Experts of a small language model.
Training: 567M tokens, 4323 steps.
Below are experts of layer 2 (counted from 0) of a mixture-of-experts language model. Rows are named router (the router's row for the expert), up (a neuron's input weights, with its number), down (a neuron's output weights, with its number) and show model dimensions 80-119. Each number is 128 + 32 x the weight over its row's rms, rounded and kept within 0 to 255. Numbers have three digits each.
After each expert's rows: a language model's description of what the expert responds to. This comes from a sample of Wikipedia text that the model never trained on.

# expert 3
router:138124177091123148134116142096140122151094175144169145140161120141171157119112164138126105134135144125133185169080111127
up0:123097128163086137100131100139137106138100140091158107161138146051112158129092166075094112177186142157168086196139094135
down0:151050147114115132087189067123053130132105105044127132122126177124151146118165117142104138124189050144066128154173119133
up1:137141117084149044140061133118105154172156169139135155097092149000146102064115135111148139106116102129102145154087133145
down1:107124117123138123134127141096184154079159131139144147107141074114098135123149186151104167150178124192108137145179208102
up2:116151156105157116109133105138133115141134170113075122104143156068193138135165122130111107164161175124143113199142078183
down2:146080118136112126153126162197090137227133152145088083130113134135182137122118145144107151088128117128122092168106172122
up3:121103115126169049086161048130116135196113170119137145088158155150124125139111139101109123092163154085101120215146155102
down3:127183048107139082151101122162114109145103154091114137117147180122175142168184126112068134165111111158118163139073123203
It responds to: Latin-derived opening pieces of longer words after an article or conjunction, such as con, sec, sub, per, in securities, surname, Consultants.

# expert 11
router:144158166091109094118092154141150112147146113118112164134177100154109125174113179070132134156161078081146101094138161116
up0:197173114112175089149105169094078182107096082207161110112145077132160139106165122125166100160127126079111142131159127079
down0:149141140180115117114179131094156088092188158149101081173152102142134189141132124188119118108121113180135160132135164129
up1:098107137127097086163171125137159086185135136142182106088174205130096128102147153119173178154109165158147136127122153153
down1:116167168113110069141138132124124144120124116115126139122058146091113111065128189130079134116121179112121124126089088155
up2:116132140124119146133125113095130142118133138126183130158142179182055085133166128118146111193097134115169188143114123083
down2:098137144139096156115147088098128148118149192105128077169138132121082135122176102154185129167221095110173116136124090144
up3:135192094073076127174119135164141111142143097163115189098208178142177135149186146154123196110132165182061123127139143095
down3:133099093182158111140094127135121153118128113120107097100120156144156154150099167108083081103181106108130120138091152126
It responds to: Wikitable pipes and separator rows, blank lines, and == heading markers in stats tables, lists and heading lines, e.g. | 0 |.

# expert 12
router:076106101098125115087104110127118105141159068108131162133123144143096179133109141105116135131160149098086103121112097104
up0:131170083069171127104114132104087154135146122133129139143173175110096187091166126088093159101136163049137135132069134083
down0:143106191142147118120139158110179158191110105146114041076122171129124078112143117081132131167154125137129101124111154149
up1:105103198110117131128157091100074165114136099158089169070126116205120117114204162140100099149169128110130115106140147115
down1:083126138142172167145166132124161168164118101161125118105127102046166101107109114143110102160087142170157126066167072134
up2:097126139098107153123098105150114194105084108128108142064086142162090115044101146105157188165121153141120145093120083095
down2:074112119093184163126135131070189089146115150157156137113082148112130085207124086141135105119177134127116176178193097129
up3:116112128095160099120126161144126122122122046105121110197185111115175147118103137058139126096165139131140071084140153117
down3:143091079155142186160189122169089201175136104103122095118056141118153149137142106195112147148130108087129132153137138168
It responds to: Whole frequent nouns and verbs in biographical and topical prose, such as known, University, film, years, released, work, appeared.

# expert 1
router:127126129117118118149131118141159073144153115140156227158180146166133133126104137133138148159137124143204125097159129089
up0:140110130121145102143129110100131160092106134047095133129105143136163105064144153126160122133097140152138162172089096081
down0:112119136127083076121061124136098129081140169102091182142142060153115136130072093146089139147157132138148109120168060157
up1:139186142107145137109139136119085179128103156146099145164165106118066134200112092098166115174129108209132118135077094138
down1:125137111130181174068117124129107130129156114130093193084108144148123115137103051085153109191073121092121111128111109142
up2:167087104127121090091173138137098114130161116162179143115159153146087113163125105108174106101205139116210202160146130174
down2:124138066122107166148182121174127147170103086089143139146132069126158169149095101138142180118068134119053099124105086215
up3:116078109155121084108119168208099122176145107142156146149220178137139121170099088081115168144162094124161113154106161126
down3:108124109160144123113152072139201186091163164139139150103075104181163072111121153184120107095090138115129142114145111167
It responds to: Opening consonant clusters of words split into pieces, plus sentence periods and closing quotes, such as st in stalked, col in college, sh.

# expert 25
router:136118124121101097121149112166184163115143116143144138148176084100129172116112162104070113133165144136141166159136114117
up0:191141103100113080146129101113135160098155116180082144159061117164183101130087085153066088115159086119171093173131140092
down0:108148161082131104156111145091141158113116125120110145145089111137117110090125102156143122153180156140128149152114169104
up1:118096146131136089134142147164210109139134095100169155080157113087196101130156157097137060122150150142097121152124170088
down1:138129096125133066146128087162080152133117106135146126113126090143099094133148112138178137206122162133142093080152112143
up2:120120156105085103127120073117171106122142128128118094119200039113144105111108188108084097068126141109173175141110106149
down2:086147156110121152122171193112166170164099112168124080134151121119200161098103108120128106105085127133199151163069121143
up3:098155079110068037135061131135149127160106167092151085124165124105122139100126117146166119079114128148099152119110142175
down3:121151146124126118085127116154086183106126112146080116169137132086151139167135112182071087162145133112101162188140085092
It responds to: Capital letters or first syllables starting proper names, especially surnames and foreign names, such as Ch in Chopra, Gr, Cl, plus opening parentheses.

# expert 4
router:142101111091100092092092111177172151147140150152146138197169123125138197100117196086128135136186151125133110106107124123
up0:167163134080081120181136097161118122087132148161151111198152138153172175103118130124118128110165114089138146073156033066
down0:136100173144189163102106148114107130138136084170124105128155149147120157136086120137155131100144122107148087120139089155
up1:103046143070134062118107093120125088106171094103084112159170083128081083121150176165143068127120066132151120143126137087
down1:098133140067109138124170137109132130148091080164158134054099133088096167158111151153123066118100150125087140154139119131
up2:092045143165100072117125097224126118189173146198194106149133097127104104102110095150157108125122163144155138104107158150
down2:155116101201097125182097095149095120125156153195155178122136112121197173142141040121118184113089181167161150139150119102
up3:133116114135110110123062131187083172126100093168092086184172103160156122095171124104140143122135085144073125085135106089
down3:138152114126164105135087111156091108142174147204120192153073139145136150124144158109078081198131153124144131161109122081
It responds to: Determiners, quantifiers and prepositions in running prose, such as the, of, some, such, three, plus paragraph breaks and section-heading equals signs.

# expert 21
router:102129073089079095108124121124152159148126124056150165114159144142095155166164149154160133104173144112117078138089094078
up0:091110096166108118135116133130159161118154140118160160104112202132106155152107117146096160056155123122101153089100138121
down0:096098161147112115139086082118145124145119132153155113143116173138192155164205141139174115086099122140116095106122135106
up1:147126159156104150088128185165118223207103144147101108109076210109141154109112117148169129125110116107166143129161172136
down1:134041169123097114097111180108093141074134191145114133122082114100144071092109152123068121100150165154122115117087118099
up2:095090103116065145152108082145093167174105092140159152123200157153126202123133127114132165134132128097163139139149139146
down2:142152156158133152146132065154085105135142187187210093117134158146117106112185156131077097116107148073131122208160160095
up3:105116088083122115047064054125152127129155158079125177151146136042158119115095170134142123161098171128143122071145116133
down3:165142107148073151140102105134109146142084208051157118146141117190132066137170130056127130080114126187126132152116038119
It responds to: Opening stems of verbs taking -ed or -ing, such as arrang, inform, poin, plus given names and name pieces like John, Mc, Har.

# expert 9
router:077137118183095120114129088103089123172155095170092152151116134115075145087136152134127162175174127159151132117128158091
up0:128121105135118155142180118176141092170142155138139093141116104203081178079204122126111189123122080134137147196126163099
down0:090099126164143230155101101081139075119130077102142096119067128117171134113097121086161147085144165122087107104083088141
up1:121108095125106118171115142129112115035096097141143137109090125046116137077135133162160069141128119181137145129090119073
down1:162157091114115110077094170117049145134132157115133087112117054101099123140105078219060073139178085110169100130166150120
up2:081126089160071116092061146136106124173125128132138090117103117134079181104180202139136157164159181118167111124124227133
down2:153131168049184184087143114178154124106121182128143089155086203117096139138098088113181159150122127109127163147135083124
up3:093145148134086149125104113149153189151153127139123090116133113125133094149141207083111118111118147095125227163122067177
down3:078184117094167154107117100093185095066149080095123105141130117076137175191130152109166146115115079126085127104128119164
It responds to: Short opening pieces of common words, especially co, de, dis, re, ph, as in coached, co-producer, discusses, reaction.

# expert 18
router:116158118103121101075154115155152075163118154108159131173137095126116129105110145114122119141189100147154118111108094132
up0:109104127114084117110067097104150097147116159102142093148156130130172132142175130067131126183164150109119101095110103114
down0:104132122152063140164140111088214112091109126091118091138104124127091112058093159133182105115206169123119129139147162108
up1:155133180115158126115100108128085075124157117121086113163128159155090117106157135147136097104134191128150132140174118121
down1:135122079106159114172137186134130137128085161131127061135101096130159168140149114101145087173133115102158120157102167099
up2:131108178149111096123137186126112087192147129140156188131133080146086089089140116142157109135151094141150102111064077086
down2:203096174109154162070144162095147147098110125133172134140114130057080141087091093093145076139126134118100078104076212152
up3:155178162112109111101153062124155098200111157078180136139113066121103107120131154089118137091145152181162111126143103145
down3:093118110161132091168077115115139144129133087106173133159060132117114138130122148167131096121133095132100158216164101113
It responds to: Commas, semicolons, closing parentheses, colons, and table pipes ending list items or fields, plus and, including, while.

# expert 24
router:121132116114131106103109165162083081129152090142177134114118066124105080144134156099146124151154099123107160185183135137
up0:157064126144115144064111125114140134092121121139088179156096121153059134109093147166125102098199156157153123172101187178
down0:218124104131066132114119111123141131153131102126120111128147139146100101135142100141116082121109117130137086098147123124
up1:145120162188150110104117126126100158126081148126087103069130099131087086103136148110133083142164115118161109108143080056
down1:193121236163172118170082191125116136089112160123077075158153111160162123125122118190135108215127193095169135139125129114
up2:160133146136152129120094130134151038138153108188139106112105110106159144131176179116129094163104069121096062098078174147
down2:129145126127126131168072086166162154147108111121053110109131143147097132116108091077121137104147139152069112152143107124
up3:122114092155137128131099150124130141178159059107160188123193113162172112121217131154153113159154094142184154159152176145
down3:137129127102093130100110116125114168117166160144143102124153175175097055106150115130070186120110095133147166104112056069
It responds to: Inner or final pieces of rare or foreign words and species names, directly before punctuation, such as rabb-it, Mostaf-a, Nanoph-yl-lium.

# expert 20
router:091119109111096097077091187146105095174140118157083147151165079098115065134109137082140093127194113112118127123101105115
up0:124126092108136117129105152095059080126121201121116064155146074133203077130142161112118083086176137096148109104128136117
down0:089105170125179149108125143117122118123123147176133055134165105120220197077135131138180151140122125138179116131147091111
up1:102146170135135125121133105088045081161104122155089154144118147135139122133199124085138090132142135161199131189141118172
down1:169125164106111124096121058131184091126169136150072174088125092092177166116165098139108071153110129132139149149138161192
up2:095149117127154129166129179162106074121087139155154156128177139133164045139156173107178112105162103138106100164110122163
down2:139191127143141123201153123070172088101137091157202081133145106109128187129120178093176089107159190174118079091166149188
up3:123215171083117160095195162130049150119091109096115149103126166091073097104100166109104107111140110159128077096124102079
down3:074127118119098106129169128139146083150145128148126131112090127140099106160137133177131155204074145194173121098133189162
It responds to: Word endings and institutional nouns: -ation, -ative, -ature, career, season, election, University, League, Party, website.

# expert 6
router:117154133078093161120133110150121071126121103145116150184134132109091100175130147048126102098147151162121142157096128114
up0:204116137105129130130121090085125130158101172146105123151073109167142097081168121109110118123155154129178133088140171186
down0:143118167170119145110140166141150095098129112130122129132231157138138159127151141154115112131143110126093122174110131102
up1:102199120118143140103143118096146096144091104175148142164114120141117145122092093157159178151148178112160151127136145114
down1:177135088165169155103153089123160089139101152081123126083118150092155189149126139089121108148114112069110146132093145070
up2:103126157134100153062118094123133139130123201125113162140199083114081156166139145105133145102096171190092147136113077126
down2:183144117170126141080161151160067133089140109110169174090106081105091144127100172153135099153072156141181099141111135108
up3:119131120118138150145133129095127088106146133140165067170138128094142106165119093042128119104140155118143215101162111135
down3:120119149131124115137130106146133114081113131037135153065170075098094175090141100140102056133169140102193164106105123086
It responds to: Closing pieces that finish a word before a space, such as ation, ed, ing, ch, ice, in elevation, speech, painter.

# expert 13
router:153172183117104113108194172133121089117090137101124110175119146110149174127110190065146142101176116105138158160107127107
up0:132144134140082118123126151136178127103197154131086153189141163168100081151066112111128116113135108120101177119099134118
down0:111133123128172105088150063169154164103138162132146126186126106115126135173147133150139134111121076121171133146119114121
up1:145169143078174144127145145135138119104156186100135171160103179080167102128104172028141090135173164104121123202097091116
down1:136142153050198155145075124085092140110106116143164157142141167152187082131121063106124176140127114051119101104132077153
up2:143181152190138148108186112118120118094124137125185187144074179139069154161106133122148135145103135062145116114098148071
down2:121149184105057190120176129162103173136095138128156113072106097129120113125146161122107135177107131151099152142120131180
up3:141132166143143174078204153178151059100114081159151106194216155082187159164173137135133142142125110151131136063108079177
down3:083092123167130151135132091140134169071096142177125114116128150145145065162055148050110121087136148153132171039174177121
It responds to: Inflectional endings completing a word, such as ed, s, ing, er, ers, as in stated, Wikipedia, Reading, Finals.

# expert 27
router:103136134135083116123126150163101093153135132120112131132138109094077062167154114120091128130130121167103120130094135117
up0:122114152096126134156116102124131102083127117116154157082145121150098125179155092101039141161134081135206065103125143076
down0:144095090138173185105178084104173112160145112124130103095175136157180158069155111087135127095104110151108122150124114103
up1:151130101140090104146177183125062150142165143051067118159124185118078088109162195127078117162109127134148092122174172092
down1:101145137147158134109165167085172059111134123083107146090109128073127175155119097148182180130136100094170144121105124128
up2:122099128095091186104102118124130078157163110137173127168078084079122159110140117128132120119148048140153112131074098184
down2:172110120161127116120125075152183135144051103080024121138039164121146163134123129158138113097126123122104122157141113122
up3:119109076156144103164078058061150089097100143091088109105149166097142135121068167105058168146209113113097129099184113085
down3:160131158136096151106105107142100138084123146178090094139154198096093095149142092193146094114070075133119204097167132137
It responds to: Closing syllables of foreign or uncommon proper names after a capital letter, such as P-ung, P-ays, H-itch-cock, C-ove, McDon-ald.

# expert 19
router:077176136054081086113134106179191165141136162111107126157117102134103175119104174092096140164199146158141136131122132137
up0:120149091140171121151164080097141097141113173169167140138139067146119149142108152111108136140142179173172119149136108134
down0:133094127126094100124179072152175187111109112090102137181133162128126078136094117084132169103086219156127117146074073133
up1:118181149072136123147123172094199154123148192101165093130086119176170108109133150062159132090141123112123086137137130129
down1:072136158174140138090149094140140117145090147104136175106136123110102167112160146163123084148162145160129152148141090115
up2:095086147137098086112068166153090091160101112141170164151087045109101155129147123126128141076094051107148109108138174151
down2:078125157123135185149051117114195139185147145115142157116193106113146124134176110151157147120116125136136094156123085121
up3:172119096095130113159144119142146132171071142115138110069129102114041079102144178098160155128156076145043094127164149064
down3:155134132186117124132089160170146168179111087134053099119123102115119144116112124146130187172157117105148164154162075163
It responds to: Prepositions, conjunctions and opening parentheses linking phrases after a noun or verb, such as of, in, and, for, plus heading-closing equals signs.

# expert 22
router:141139140043071141143123092132113165115166149113127121157209114119158083185145100111137117135109124131149138061128113107
up0:153156171093099122165175095091137177182123162155097149114156117116157142134066179190178091129150084102107122113127136122
down0:161144089111160148113117135117100108094118098079136072125165143188156138156137113125130121120090163106103081089161075119
up1:121114139038112157177169140129123075100142113135158130113146152156067145194165194081081181114121134064144096134181135152
down1:104141115090146165145088108112165161161164181085161052138163166123146140118148132123106141126151132138194117079104109158
up2:111168165233095113150114119210180127110085131136151186108165139123227166123136129138173150162103142139101135124082200092
down2:196123111138125133108127151146098188147121185163113145129150129124142123134197141060156067135133114174130098134137152128
up3:222158127121096107088150127120130158129195085107124138093207068179127141167133175202081162145100129135129139110124187135
down3:107128097105117198171102109152100150160099047067123101107112157162143185124106098099088088121156169102120137068124109118
It responds to: Digits and small numbers in table cells, scores and dates, plus ordinal suffixes, such as 2nd, 66, June 10.

# expert 16
router:079133125082106133119131078138178164156116176146139144146155092127132147114111155100158141110158158149138098078106134124
up0:145142106132092144102111093132117155142107081112118103095087129155180107172167177110157104126145118152120093148161174123
down0:127073117121109135094083090060067131143103102158120082114139150109104037096109173185105078073147115133153124167149119128
up1:124039131103097154149158191169177161165090118097140187176164131191060118147162126091093130120123096095151097153147129129
down1:153152085085188123100129108142078139122137185177136151173120125103205121147095158153110152078151101114112129141119193152
up2:143100133096098213146123116161176169110166105123117098079147092188114137127121156147097104104159110111093093129099185098
down2:126116144210125128102154071133098081138120110095072100191241160129179146067169094096159112188136174119158176127164086146
up3:128195147121169092120093066148143135112108132121078103103097167097164137112117114120129116144144113100083148079149092151
down3:104137106110142151126127186115167117161134110128207094126140111105163109149127213118174139104172051130163088157141107089
It responds to: Articles and prepositions that open a noun phrase, such as the, a, an, to, in, plus months and decade pieces like 201 in dates.

# expert 5
router:122141050096109116091102146197131129168132130093163184140154126155123183158096192089122138153136136116133135094144151101
up0:089192059094152112094139155104105121128044153084103151164132177069129111145132162075179131166095141172129111089128076146
down0:150124081138186144143131164125100160133126109109150104158091083110163116060139145152118147090072096185104110049169154135
up1:139182128119116155100149142150099078143121174171137158151168115185111099111077138125103158119123184126171153137133126142
down1:146133143105121140138120122127095094109076113194147099141109119107209059145165158144087182108105093124108107117060161146
up2:205109103134114187099129173106137116140165101147176094109112093082106118115108137127140132053132113064185175131139148187
down2:169140143157131110109107153080098094132105041115155106118109110091115101140157099200127152077146138083183047040090098139
up3:060172154150101113066142126108118145159143109189128190122142107108171111147135153136131118121125085106169102068097143145
down3:127140143134167120184090096111135132157101100093072174187150116106139127150118163100094105095156102104144063111163122097
It responds to: Short lowercase pieces inside words, often right after a capital or consonant, e.g. lin(ked), loc(kdown), Z-omb-ie, Tav-ira.

# expert 29
router:081182088077065095113132152177079133187150183129182147122153157126120085120088160172039183106143110122092137148124109140
up0:124149126093166125116025169140112126130134156135157157164147115122062127094135097120086134111128105143093136101101167127
down0:200142153126078101101116148064143125092155111143111096096169104114143140140101113117172105125104088142111047181073176071
up1:098110125108132093102135145135084197137157177142120124127132109113111058126132142138163129109123165103204111119080123121
down1:133117090117118182179126167145161147138145140142040108132142121180113055164136138132099172083106063128111155159158111155
up2:105094144090140089110172139156130133088167126150112093096097105106126134136152116197175150127141096110196089131107184163
down2:164096098152139139041130149113147097170105193208132150117126102096094085181128143087119103106095110094069168125150101157
up3:135161153114125143151101126122108133117158136096125168109129083084132149108137139193166130139102124173106141155088084249
down3:143135110128062058070125089120061153175182111141140150156116053082102163170154091186100115062197132117109107075105118153
It responds to: Last pieces of words, often names, before punctuation: Flatb-ush, Broth-ers, Cong-ress, Or-ad-ea, plus af(fine), g-au-ze.

# expert 10
router:100144119122078121107164168116115072111128176150181168177127109113147086123102130115157131174143090134179122163133145129
up0:105153135101097071059115192156085117144093084154190114129159109125183112106135131080183061089092143100136088180171169121
down0:125163095160114157160136126176141138080174152167140159129111110181096147056139146119094153127163126160170117100113154122
up1:097056108090121073130067161127166134148090133176076108114113172153127141124098102087177166165103151100070126136119142141
down1:141174128136135130135053231051121098122152100115163088144123108148161109117126080129133193120127130121150104146145124153
up2:153071153148084113148128107090140097138141141118112060194153126123108186166094078149140151123131109083171175143137170178
down2:141092166100139122107127185085124123136164115135139130122147140140122146130071113185164125100120108098128157102117147135
up3:108129193121096073140135136170123118126141135090139164133100164170180132095140158090190107089090109165099135183093116132
down3:120128173147083120140170150150094194151140124125105147140190150151129098137159100118108096158083183099103114043133078111
It responds to: Hyphens, dashes, apostrophes and single-letter or short pieces inside words, such as mid-summer, univer-si-ties, Ro-th-schild, plus line breaks ending table rows.

# expert 26
router:168111111104094083108136123134203157157141106125113176121157109113083124160133158102113140118156156154158121151083094082
up0:127161112070168111153131131171107082113144122122148139150125127152187150130164196146182152079144131178087172131170183141
down0:174147133128185097091152090128117083127117099071111073140132177122161135104146131109131115030106145145099131211179162107
up1:140163095046147143144146150151100149202164156085113148160194092134093189102133112100110105086150158152159164163109164142
down1:157102169091136109088065134126095114132090155104161149078101134153053147110173103154182095176100170115173138146118123115
up2:092120131125131139086156085170138204078142207128120084080152128116110146138100170142124133145214158140110135134116080136
down2:157135116160107076113129126097140160115117173106118148122129117108131115145152162139181118118129104092155154164126144123
up3:152094114186137115129176142089149149090201081133147081121120076150112142128163158145151104073162110128151158166054179139
down3:080184104098135169189133150129115103137092138166141124127111077127158152138095116112104123031154126115170166137128096099
It responds to: First pieces of capitalized names and titles: New, United, St, Mar, Ch, Min(ute), Dec(o), Kor(ea), and Democratic, Academy.

# expert 31
router:100135107113100126121169147131192134119114141108160123159167079097164096098118112095077132118177085177144126103105099087
up0:088171063116093192083149139148147102097119125132107133126149147100098113121089117179117120091172131127163095138131121095
down0:182161140131140134189103107117142113101091117126187155156126119108112126098077129067111139120110107102137113126074135032
up1:183085077094079123118116188125186102133158107050102134154196109149141131069172157121149139168124150160096192121146151124
down1:115176108107147122091093129133122125090091178141128129123123144140118180110118097150118198137134119210149103230142097123
up2:104138096123181108110151119168090132099157142145208124157129111149115141095174118156129123102135136061119154089088086071
down2:085048200171155141147145194130134102151132082069074121141161127169136161116135135105155151115080159080107149102075140075
up3:140114099141165095143131169116159152110159112143177150109149122164118104190116101075103161084107113103093145080151134074
down3:144179158166157120112122205121114138057106157092165144119153193139116094126141109150104149156096173155086168097150142163
It responds to: Commas and colons after labels or place names, plus year pieces and numbers in dates and tables, such as Published:, 2009, 100m.

# expert 15
router:149165145122108088107167157127105125156099078081128135169185135094074174140127166075143158185125046154137130161075119129
up0:126108142128102103172128131128095131130149141126056072122132104070085151138123171131142106178159139081091120138060095136
down0:173141142175102143142121143172199170133096118120117159134165178179131138171093143118060115081151095160115124131129087108
up1:104112105116144075161152131131116142213160090124142157124159113114089124110136167150147070158106054185119065171118069123
down1:078144206207119154167114190149151109099180134159158153127111161120127161010110103072097168112195142100129108113132122119
up2:173147120131082115080163121114136090193160153106152118128204128131156153133094146100134153090153095160097108117085148140
down2:106132175175104108099164115122118137169112141089147114070142105186089164199161140059117133094103061147169114174104106098
up3:083118154113119118098093177136119079163148125162095124119155094117113153155196112122145086139096111138132167144113227099
down3:095163177111143125115103101125127163105088163095148190056092111082042132063150159139101166096073144133112147130153094118
It responds to: Table cell separators and auxiliary or copular verbs after a subject, such as was, is, has, were, been, plus pieces like tri, al.

# expert 28
router:146153058139100125118131047120177176124100137113174125161217080091108153124149160079106118150156125082099187134115124124
up0:156122048107119122114141107152153129137058089159120178070132159117137092135085154084098164138102131129141156142080104099
down0:095160087135131186105100149166158209131137118133183127122182102154106135115121121162099105160078132179152118098097196098
up1:126099076130139107128091080135103136147116113144123171071144144138186155188177116138116121134193167108099094143125196172
down1:163114126142134117105141145114155127187164116097157139166095152148136150134045110145165103120177127117123095109159175144
up2:171090126111125127090123082113143170105097187109155137099096185146187154196135165172146111160160161122147174116116104159
down2:197138132131127143109090112142190178142114170068142152132130114122168088073138130131079114117088150120121145110085090147
up3:098008117149110155161107155123153127119111085139136166189163098174092120112133090107104136150112133172105113138173096121
down3:153132079134136172175141108132181152073168127108171147120115150127152098180154128091106057076117109105147161111211112146
It responds to: Single capital letters in acronyms, codes and names within tables or parentheses, such as IWT, Triple J, TUV, CPI(M).

# expert 8
router:159122128076116116120169157136177160174151106127114150142164140126120169081142152078095130084147136094127094083151135143
up0:123168181067106125172138131137156139137100118138160110145080146086175173141104116113082127131183174124084128131171055147
down0:146106153151153164189091138158119090110133165083167163107082102124120146145114158155148114106090106133130128091150081071
up1:144138139110084130115046125091122113134224094137169144133163098143175125102109132151077130128157132099123158107160106133
down1:104101140103101129089139162193137132120144125099126163151115170106150064135160086176125160167130127119109162145143129107
up2:127087119105145139109133124208114137123187115105161122127148123149126145115124135135135124096214124110098085140167132076
down2:107129099161120214096148082163086095168209096112113105117072117142123165150098134141094090152132140140089056136106157186
up3:140144158167138158116152096120133121133107201122128146158095123094149098119101164179106126133081176070145176137151110160
down3:150095099106157134154102111037079085061124148145142147115134138190093137116042071151193100107117151126165121143119102137
It responds to: Tokens opening a line, table cell or name: year prefixes 201/199, capitals B, C, first, New, list dashes, heading equals signs.

# expert 0
router:124163114109086050083119125190155154143144085162104159118119064084067127154139131151133108172155146127166115163096114095
up0:082109104125127156142136174154118139149077142127183125085087088140090117052125164109172097131150148156150169144081171070
down0:124117070092142123101191138099096126074157127126162102152108089076186104190092115150161100097139165171165106154132093104
up1:207162123107125098119157144167117137146138072129137132117087099127117143068165172150123132128140182178123142206117152128
down1:141086212075118157071133121148088112131119123160094121084119135148183107098148129121139113112107127176105090125068167146
up2:135112124107096122095087116151142156139123106145084146142181076165122096128169087180125154169093135117131131093182055107
down2:085057147109147119170073146136128108100081126155115135136133146142130143108156099098150105160156037113126195075116054062
up3:114103130119106130092166110142086125184079136057135105093102178096130097090179152145115103131120144187091134204186142118
down3:124101152173182164155096091129128148068108049192138089129131120140153094108147125058104129115176074156151095127119145098
It responds to: Common function words and prepositions starting a phrase after a comma or line break, such as like, that, for, which, by.

# expert 14
router:123147123106131098070145073126168136123181130169142157190186111110153100100178143137099169175221085172163135152151120119
up0:124109112128085107111148112105127126145087113130110142126132095159127106096133123189154163144189111130059156131151141134
down0:179201168100111133108109121106153077135141135113107141110095146127173145171087134116092189102103112113155185090155166180
up1:170170131065162125074086131149172097143128159087135121143121112152084143135132181150115105172169148110100102160136105077
down1:130134179164121115126094133137156184169126094079126099054154122156089108134102168157149111139026158074125136141164137110
up2:123120129152095163193076112141094088104100115115167079107170129117180085139142080136197139134064074102105093136083152083
down2:105122185108130179078118118150065163142165072105064135142138067127194131172171088222174128135168125132069159111107129091
up3:129086101074077067151120117180153121156120100110130099127129160140155173117075135121068134187162131183116136148134121111
down3:113108056154068145150072138123196131159081061171100146143104131108124098075139121135179142092115121189167112187102089091
It responds to: Slashes and symbols in coordinates and specs, colons after field labels, two-digit numbers, percent signs, United in country names.

# expert 23
router:108126084134083125130171098169161152166065106146125165178126089120169117118117194098089133169204095148178203115127120148
up0:134057116094096082132105173108069100121158159180152064159166161098165159097142115115118089179163127134174118120109153134
down0:136131138107182145088119083163155114103112143160123220181127135133132129072087091154203096129176076129151132104154124195
up1:101136157141115030117108109206125130129145074141154117174152079121168142107098134126128219163158120115120107158139101161
down1:171116101126107127070081111156109075109106074118123125120137172136169101116090150105111119084115104129096211087107116111
up2:109185126129110122109128147067116195185150124099116125176083117086140145060170122050102115122103098100146163108116137095
down2:139163096085098118114106118118093091147171215112115166128124168153160162064172126165095094155116086165145157116103123114
up3:135161136187081152091121127166077152061121146141169117146070110079175135087164120109127136151080183117083123120192074117
down3:168183093088127122072128060115212079136079164131129144127095095023084115177080165122151126112109190117145113154132157114
It responds to: Commas and sentence-ending periods after words in prose, plus conjunctions but/and and the piece "an" as in Cle-an-ers.

# expert 17
router:084087150123105124121137165202100169130150086105102121163137142135178127115163146096049094173165147142158108119120115156
up0:172114129159145084110121142189189133119188125113108124142116105144134160114071120107111089183163071144187107151137131113
down0:110136105112145097163112099059154159090171165120089145131101146156163179168128151141157121055140163139109139101162109115
up1:112171112111067116137140134122138150100149084111127126153158163064151161117121180215126108159119162089105072121142182062
down1:160118065135125129089129151183060101137111144177127104107118105143117106046144128122142135163114112117127090150115117123
up2:099089102069111099103125075148108129134134087154108088111157144138167143147130164152113105107159114106102114162142170115
down2:159176138227112124149134148116125131057089103100073153127151130094113155153196144081171151138113115164133089167150133121
up3:125135118088122128096079072132125173181166165150117085120134114096097127146039147124135142152131115143157116146133094097
down3:147178128133168167150109007067115093136126120102145117123150121122133104200169143103173120130164116102120109142088122122
It responds to: Opening pieces of words such as out, un, ex, ap, ob, dis, plus "as" linking actors to roles in cast lists.

# expert 30
router:175132192123014118102155133154130081163091223135111105221170119140110187157151173085183101084172131126124133113086140129
up0:096027110156130148097150170187169165094142130143142130134098084129125175146159147110133121157128117132130181088153152181
down0:133102142131116159116140107153126128092153077111068101146118162134125116164052156175065201183115083079193092058133127112
up1:145087146109121122097112183106170105042166153141084155090122090154104080150092141085110143112156153102153107046109108088
down1:181155139150182162125045097153132072127162137143171125173080115113084164070127147152165156096091158161160073073105073104
up2:160120119167183138130173076138081050133099125092189147088169076117156172104141123125170076164105145137088147122123162137
down2:119133131042127135123098127149116091079083141152100120098176146118127145046140160140102136111127116098067171042161087123
up3:164099216122123148155153161105156111108154107125104118134157164125114143146138126148159145104159207163017169123137127093
down3:152146141114138171125185101157118097114127113116140144045095081137141068161117063145140204117144157150165145081065120109
It responds to: Possessive s after an apostrophe and short final pieces ending words or names, such as Negadi's, tick-et, Stal-in, Chair-man.

# expert 7
router:086141097106099128074178113150154062153137131094124102121110105097113161132121184117109082158139093191093183085114101152
up0:126094078162083103093094086104176126171177154107119123144130129127167115087091130058128150101171103159143113078134179145
down0:190145116177165126163140209102127086107069136112157084133131129160157171082087103155094103133109161073155098130146113122
up1:166173111114148144100140135114094042146130103159142135096151124105154183086139095154159087107118119132116164163145122039
down1:125197141105105149081141117207089164154096111113117086135146158106136108146117071107121100145232150096104114110138121068
up2:125074146091108078089130127112166090202218084128109123144167111113115154080139101155147084138157130136153115173047090119
down2:163144154123122105137103104175146166090154112127167127135145158110110087136065137145148173113168114134149148112153181102
up3:143116104200137121112145116157107137210165142087170202118090130086158161099117107134127161145113161121170133152091114149
down3:177113063096167121157110126132150134167150115099114177128157121124078085111098126106104124183137170110092154096112125134
It responds to: Copulas and auxiliaries after a subject pronoun, such as was, is, were, had, plus mid-word letters in personal names and abbreviations like Bn.